Weights of a small mixture-of-experts language model, trained from scratch on English Wikipedia.
Size: 9 layers, width 512, vocabulary 32000.
Experts: 40 experts in each of 8 layers, 144 SwiGLU neurons an expert, a sigmoid router.
Training: a variant of Muon for the experts, 463M tokens, 7059 steps.
Below are experts of layer 6 (counted from 0) of a mixture-of-experts language model. Rows are named router (the router's row for the expert) and show model dimensions 384-447. Each number is 128 + 24 x the weight over its row's rms, rounded and kept within 0 to 255. Numbers have three digits each.
Before each expert's rows: "comes before" lists some tokens at least twice as common just after its tokens as in all text. This comes from a sample of Wikipedia text that the model never trained on. Tokens count by the router's weight.

# expert 33
comes before: ",", " of", ".", " and", " in", "'"
router:070133081113113146144112134114134122121137133109110111114128119138130098125114087153102103170142132125134134111119100120171166139163105147097107126106064163109134160131107118147135170132148116

# expert 29
comes before: " of", ",", ".", " to", " in", " as"
router:094136096117135125134145131122134130117154112109120141129164112139121146134138127129124086152115162114121126151116150186163112130117138147117138132111127105135101123113177109105177161161117084

# expert 38
comes before: "s", " of", ".", ",", "ing", "ed"
router:092116095088144184137131125086194121108091164111121126110171083149132100123144106155107080119109138104116139135119133140163116145149116173105128140108122125094146130158129090130147156130094086

# expert 18
comes before: " in", " by", " to", " on", " as", " from"
router:100118097120129099171218128117153132152100123108125119107111120134141139143148120124115130137114134158120154144104129149146140139147132158093118168121115129139106127168150071113137113168090139

# expert 16
comes before: " of", " \"", " was", " by", " and", " on"
router:111094107098115131093124082146126097141099151092126140123130072136142103092136096128123114164147098091097134140106129161139098157144121136127100146111123108131105149169087116155137136143142131

# expert 26
comes before: ",", "'", " was", " (", " and", " &"
router:112136091116128166106101148108153139162112138115126101102151064162124110129139150098110118145131146126130133149146156146140124141161109135127129103111087124140099137138147110111117147127149121

# expert 17
comes before: " |", ",", ")", "–19", "–", ";"
router:104168102113108108110130101144180122132093147117094129114159098154120109181139109117124121117129151110107144159099138141135121109133127130172139065104117112151093112142132120135147104121146136

# expert 10
comes before: " |", ";", ":", ")", " hold", " votes"
router:095147070131143177158180127112118135118092137129116160135153083109132117148153114122117155123157119143110105146119112159146123104123130100081122143121117126085127163157136113122144152133152114